{"num_hidden_layers": 13, "router_score": "sigmoid", "normalize_top_k": true, "num_attention_heads": 3, "vocab_size": 23365, "norm_eps": 1e-05, "positions": "rope", "init": "uniform", "init_std_down": 0.0, "max_seq_len": 512, "max_steps": 5883}
Below are experts of layer 6 (counted from 0) of a mixture-of-experts language model. Rows are named up (a neuron's input weights, with its number), down (a neuron's output weights, with its number) and show model dimensions 0-191. Each number is 128 + 24 x the weight over its row's rms, rounded and kept within 0 to 255. Numbers have three digits each.
Before each expert's rows: a language model's description of what the expert responds to. This comes from a sample of Wikipedia text that the model never trained on.

# expert 28
Description: Final pieces of foreign personal and place names in lists and tables, such as -ović, -ski, -ova, -ak, Orzab-al.
up0:106136134105146092137125172141112095135125120111129073182130152104120138119056122098108146105146116136115085086129118100117095115172113125160152089108102140096125109151123115162121135118122117115120117168102142128133131178109160073098111137151134142127104121113122132140124123109145128132123127132175140144082141137091108161139133154155118144119163114141141124136111126124117125109082106175079093116106139086081152112095162104085119107134133112147124100174116119126120089163162096144179138131136139111179121121131133120094096104104120122115145098134101176090131089098136118114
down0:106143143127087075116145151185101144120116103106125124145143169117072160102096112120101158129159164109112144059164098164125125134149126125156117143120166116145122135120149098131109112075087128106126146125166118099160149112119082119109131164101094104150150144144114127110129166142142177104101135121129142173116120128113115122126119158134134126141147122128153130141137187105132122133117156164078123106163129119126156163160156120118073126121144082152100118155120147155087083156172105098122136142134126137135109108133137150122142111123119113113129108107123100188107140153141085120

# expert 52
Description: Derivational suffixes and abstract modifiers in technical or social prose, such as -ical, -ation, -ive, -ity, political, social.
up0:138133149170153142158105112146135126142164137125168165078114128123160126116121139166156142145142103116110100130155124121108168147114121146113147126129142117144110166131059153166150138149118138100163111127091151127122124108104128119160147105138145122124116138104108147116101086128125148137110156112117162075123136136143157114112171129074150089092094109096120074138080119056145130137121118132103085118147129100154140114179113077078124191110125160167160152149127129168115107092121137129132099151132112136114116185142097118136129136112140151131137134105137138140130124160146143102
down0:082131113109106101109131116101111165143153151160124174118061118119105155150118131130145100113176107110100103096123134125130127099141109156159160131120126125118150109114114130103139113110092113175110108118123162083150129156079135104104127129145073084120145088138127109138105120148124116104112157153106114123106092147095093150152129175146148118144166119111141143126124101104159111073128153098119173114137119117122140072140140120112092108156128123147138099131110123111084167159136082108097105104128092078088100140118144133122121103095149129096121125107158112065133133125138134145

# expert 61
Description: Common nouns naming a work or organization after a determiner, such as film, series, album, game, team, school, show.
up5:151157159097105156091124135108154065149098143123126126117072168134122100106130136124125113092158171136131161118132178085134101167144129077114126076164135113140137114167124127100090115161123117145156126122134132156130151096186156107147118141105106097112129144150148132079146092122150139083137101126123103125140172120150136116130151115148139150127128076121122165145143108208115136127128143108140152147138159129106124138145123177127162126172135135131126125084131100134089140135110154096152127133104110122134123124111138161067123119130124118146128103158103141094129112122139173152
down5:161118117187123176183125115096121135107128136155119133130104144154138170130150130114129122109152095112166115120123156152156120104144156124117103142126144116186175122150136143097140094136136108126106108148079146105115124135135123114167125100097172165154123132132119170100184107105110147102077155167103118125119140138143119157143136092107086149144192160145125117116180109103154113087146158133136145113142113115142158139080171117136161100124124132114098150150126127142074142105127120121108136101129174116139155131174130113108116118168131116091135157155104129142143102134146167129

# expert 48
Description: Prepositions introducing phrases, such as in, as, from, at, into, during, plus sentence-initial As and dashes in medal lists.
up0:158073116155178140073099137100113131104121097155152085095118150090144109122161135106110141162138128134122108106095111156091123120117153126125134143134109096147136183084143126138111147172126103130170134110121105139181136127109173111132144150117173170131162092128153116170183128121160105175122090158102135123165177122133120120167141147102114124122102095109061109144124124125168153138151154120137122087153137148125134141174125109146131149112123124113117133138101138105123122121151162112108118138130120123113139114090142088135125120083119150071120104113126121103133130142112163150
down0:117180120103155136140104097140116168129087152132113095118146138102088140147129139167137174123123136154122117151104138118183122107111075091136142140074132119145140151091098138165152140094133212136139130132122131110121149133124114122131119139130118158153122159170135114079156170082119138080116160129156106114134097173137153118097182087155103131116113147155099127148157165140119107137155135109093152148113112130100140124137132136148132131118134126120101148161135083115156176140110128175150130149155103111143151132172131111146097102130090090122119143145110121134095137145121102103

# expert 56
Description: Closing pieces of words and names, such as -ing, -ly, -ey, -ay, -ide, as in Burn-ing, Nord-ly-set, W-ey-mouth.
up0:150128134132116133101160116133111125110077146163095123123094142156108157133074121150107103140093120116094130114140125139117121103081114146109113113117115118156126147125114178156136135118118120133144129161142145160093148098068133170105155162132126190120085131115157105126140167106130140117078087170131101149138116092098141132096140119113106152108122126095141076122102100125161114135129143157145094140160153115110128083137180124127084141138139111101111129172106117158116161154122128153120126130132129088119134164160125148105139172119116081129141109158101081126154099150153100083
down0:124107116111114144147144110123128126125121083119152101140170093120122132085171100112070134120128151108128160184080142142117176143142134138164163117121098150115107123142084139132130118169131111109118137111127093097135119135142120137095122115114127125143126105124160111176102184133105126163133129142083134092174170126113155128106124150144132134125118140103138090141154129128118141124104109131152112163091139118083130141128135115146175131169109107151135114178037138121128131165105112099147143146102169146115123174130138138132142135125160109121099143145149133151176153165068145145

# expert 59
Description: Structural tokens: sentence-ending period plus blank line, table row pipes, list dashes, "=" heading marks, and field-label starts.
up0:150114127152131100138118081126106104126105121149112086093123110161140140120131148148174147127146119072103098127141117167123081128099162080139114143111127098130145121152130115116145128111128136137090130136153123107112145139151111130119151102136120160139136123158105102121120138098096162146171137164153088130105163121137133142049127130155133126160137141125119165138145090137128135138168132145140108111099105150142105145103152133150101121105169110098157127147135123116143135108128184132184103118175170110100193111107129154115096109120106112112165079088150124075101147147146086106
down0:135154132165120124164149157142176152171159131163105136150116160094089131140148096124131133103115153157111125081159125119089130137105088173146100117169098136125126142119123105119143120152146145121151147134156130132121146103165107143092089103106128079112145115177148114162124105169147131135112163133085148110136129170130098119127117154114132122156159128152121117115115109111126111127084144121139170149118190113119113144099107112151115143110129168174083113120110122118098102172154152101099140135098166128157129134129097125106078135165130147121124173142183101169103155128109141139

# expert 16
Description: Word pieces inside words after a short prefix, like le-an, Wre-x-ham, and digit groups after commas in table vote or attendance counts.
up0:113104128107133135112123146135144165151141203109104144151138170139139138093121116161136149155104114113089142118120133105133158136140146095166099151143124178161138110137145111123126173088133156138156139170086141143114145127131147096156103099105101076131150135121176147115132118134170095140137126148101081123132147156133140111111131147119145145083149113170120134104106135120131128150097155122157162139172176133144160086115104133117148135136134133134144178139163111134139152141124157083110176110095107121136154101152117091154154141162120123153174090119122127145071098088139110131
down0:104144132174105079137116113155141156160109089134190098152120158123091121149126143126103139095169121134144094120125133112144150105133138142122114167121155168099077113132110118136117111113110094102147135127105126126152125164146121102155146133124144157141106102095154141155117145098163144154144166142155152064138110114151104160118129133096109152146120077103139107158153150117095105163093125160136124103139122083126118103111096110124133141138128101113133139193187065182175119156148157147119160148131129095123129147170137127142118121152133086131124109130120107129136135121100107107

# expert 34
Description: Word stems that can be nouns or verbs, often before -ing or -ed, such as end, process, pair, attack, test, reinforc.
up0:157157121112176113174074134127166132166134154124136146102126110126126122157134162152159130175131123132067162153120159114080138103119121085176103115135067110155160122110118108118105096113178162156113127143116145128132129105121106113129130130138122126110125165155097094138118145147118097130149152090095109169136136124160117108130148080124092087111130157123109110128111151109140130134118115134102118162107147160120105166138145151153068126139160151119129196147156116160139145113134166145141157148128102139128154135131094097136147137143107132109144149101095108132129062096119118143
down0:126167147108085095164111116089149111127124128094171114107129176120094119109108107148132174159119149159149128134149167117124108139112111098116098142110148080114121101149144165146084143129087155140124163144086105131141129124148145116125112155145139160135148145138117106140152069126122132123095138130116141160105120130134115156146134109097163119160101178119103146157089144130188110131152133146131128115136098106121143165153117105153131121163151105090130140149110115097168145118107132139116137149147139134142152118163086108085129136157093098110122180179125167100102162093133177150

# expert 14
Description: Single letters and short pieces inside transliterated or non-English names and words, such as Xin-h-ua, Mes-k-waki, Thai bytes, IPA symbols.
up0:159091128153117146176116134106097105108111167103119151101139110102132073089127124116110110174091113140083127116155153149111134112117144101139097122146101130156090104131114110141146092143171057115120149138143142138142127149151159151155105138154125159073111159149115147135119151159110129118134184133137155085114094117169101125127106106073075130142116118135103107131148120131104125154146124149146143132175115128137140118144087142133107138126118131114131130077124144109122148133151130079167128106116143168091127136159139124114160100100141180166130104141099082146119098138161148135
down0:075116107110113165101118091106092126133189102147143122135113118128103135156123116170104109151114126097116135118148131122131136113112117151089112158092058118137128121122167158146150119145127159148112148106098123140075165173121150147165115128133139136106113135166128129149102100116127102150145158144153104137109158091127115144123152141106148149118167113132184123139129110138142092126135138131103125122121119140090173137141095131135126131131139124156133128097116128121148186152150156130154112165130180151188179108164087107131101068162133109154135134149116136182093153096136132132

# expert 40
Description: Line-initial list dashes and table pipes after a line break, plus section heading markers like == and ===, in infoboxes and tables.
up0:120184168146139128189150136142155103109126181144138093173113111138134128133116158127148141074170115113109114153113141102116081123150142167126129094109102140126121126132174095157127132177125136163142160156159125143149155101101139131151135087088124128087107141124134152120179127128117129118142114126087130100115130149126120130124135133162180117122111137128154149152173139108150153136122181113108152093103111143120125102156115107160152115119117160099156152147134129151155108120046121130093089113100156102107130095107144124161148105168114101145101142123152123161133151139150149141
down0:148088123131110123140152123131153154143133130143120148114150124122134108131112109127101166122168149138137119115115127168113139148141097099101118147116097138192122120155095145121116106123155120109166149143126103131152116180176128092154139155108149162118200137117106110119103124120118106090100153100105131087117126122133081130156135120110081115154113113146139180165072106107151147086070119088102104147163162136140112131110149162130164082115138143107140131140138128150128118115178148090119127129128180110076125096161078112140133139121100106115106138151103086130152127101123126124

# expert 63
Description: Pipe and semicolon separators between table cells, especially after numbers, dashes or names, such as in election, discography, asteroid and sports result tables.
up0:085131113122159144137156163085136146118147143125151123141119109155137116118113155126139108145175142128138128118096146166129141093118158144096088128178145145156090143136087092103110142122162153116121130131155101158129124084079108107129114122108132139126147135148139105132125137154191138141156130141094103168101083166120141147138167136114133123180135092158155155086137137155138125106195157117110152125106101124139115134130119134137138145119111124126141106179142139126118105123072111121144173151132098127133172130165133131113162176113168136099124101115149129162080091140170124082
down0:115097155127115108124116135174151112139124130104073137151095095111129088134115101122085095164112095113118132141125129193145143158162134162096125183093117101105133185135111126140100121175055163126118147129126089098138121088144120159142149147124104078132071157103126134083144143119136108097105149120132104135110178139132090160176108131134123121137121097142107129079152148107132145071090106106139113103127133140116127118129121138149130153137126091120108109112140128143156152100159132140126127120107133123129109108166124137104090141117130133110132140144124156093141164121170157148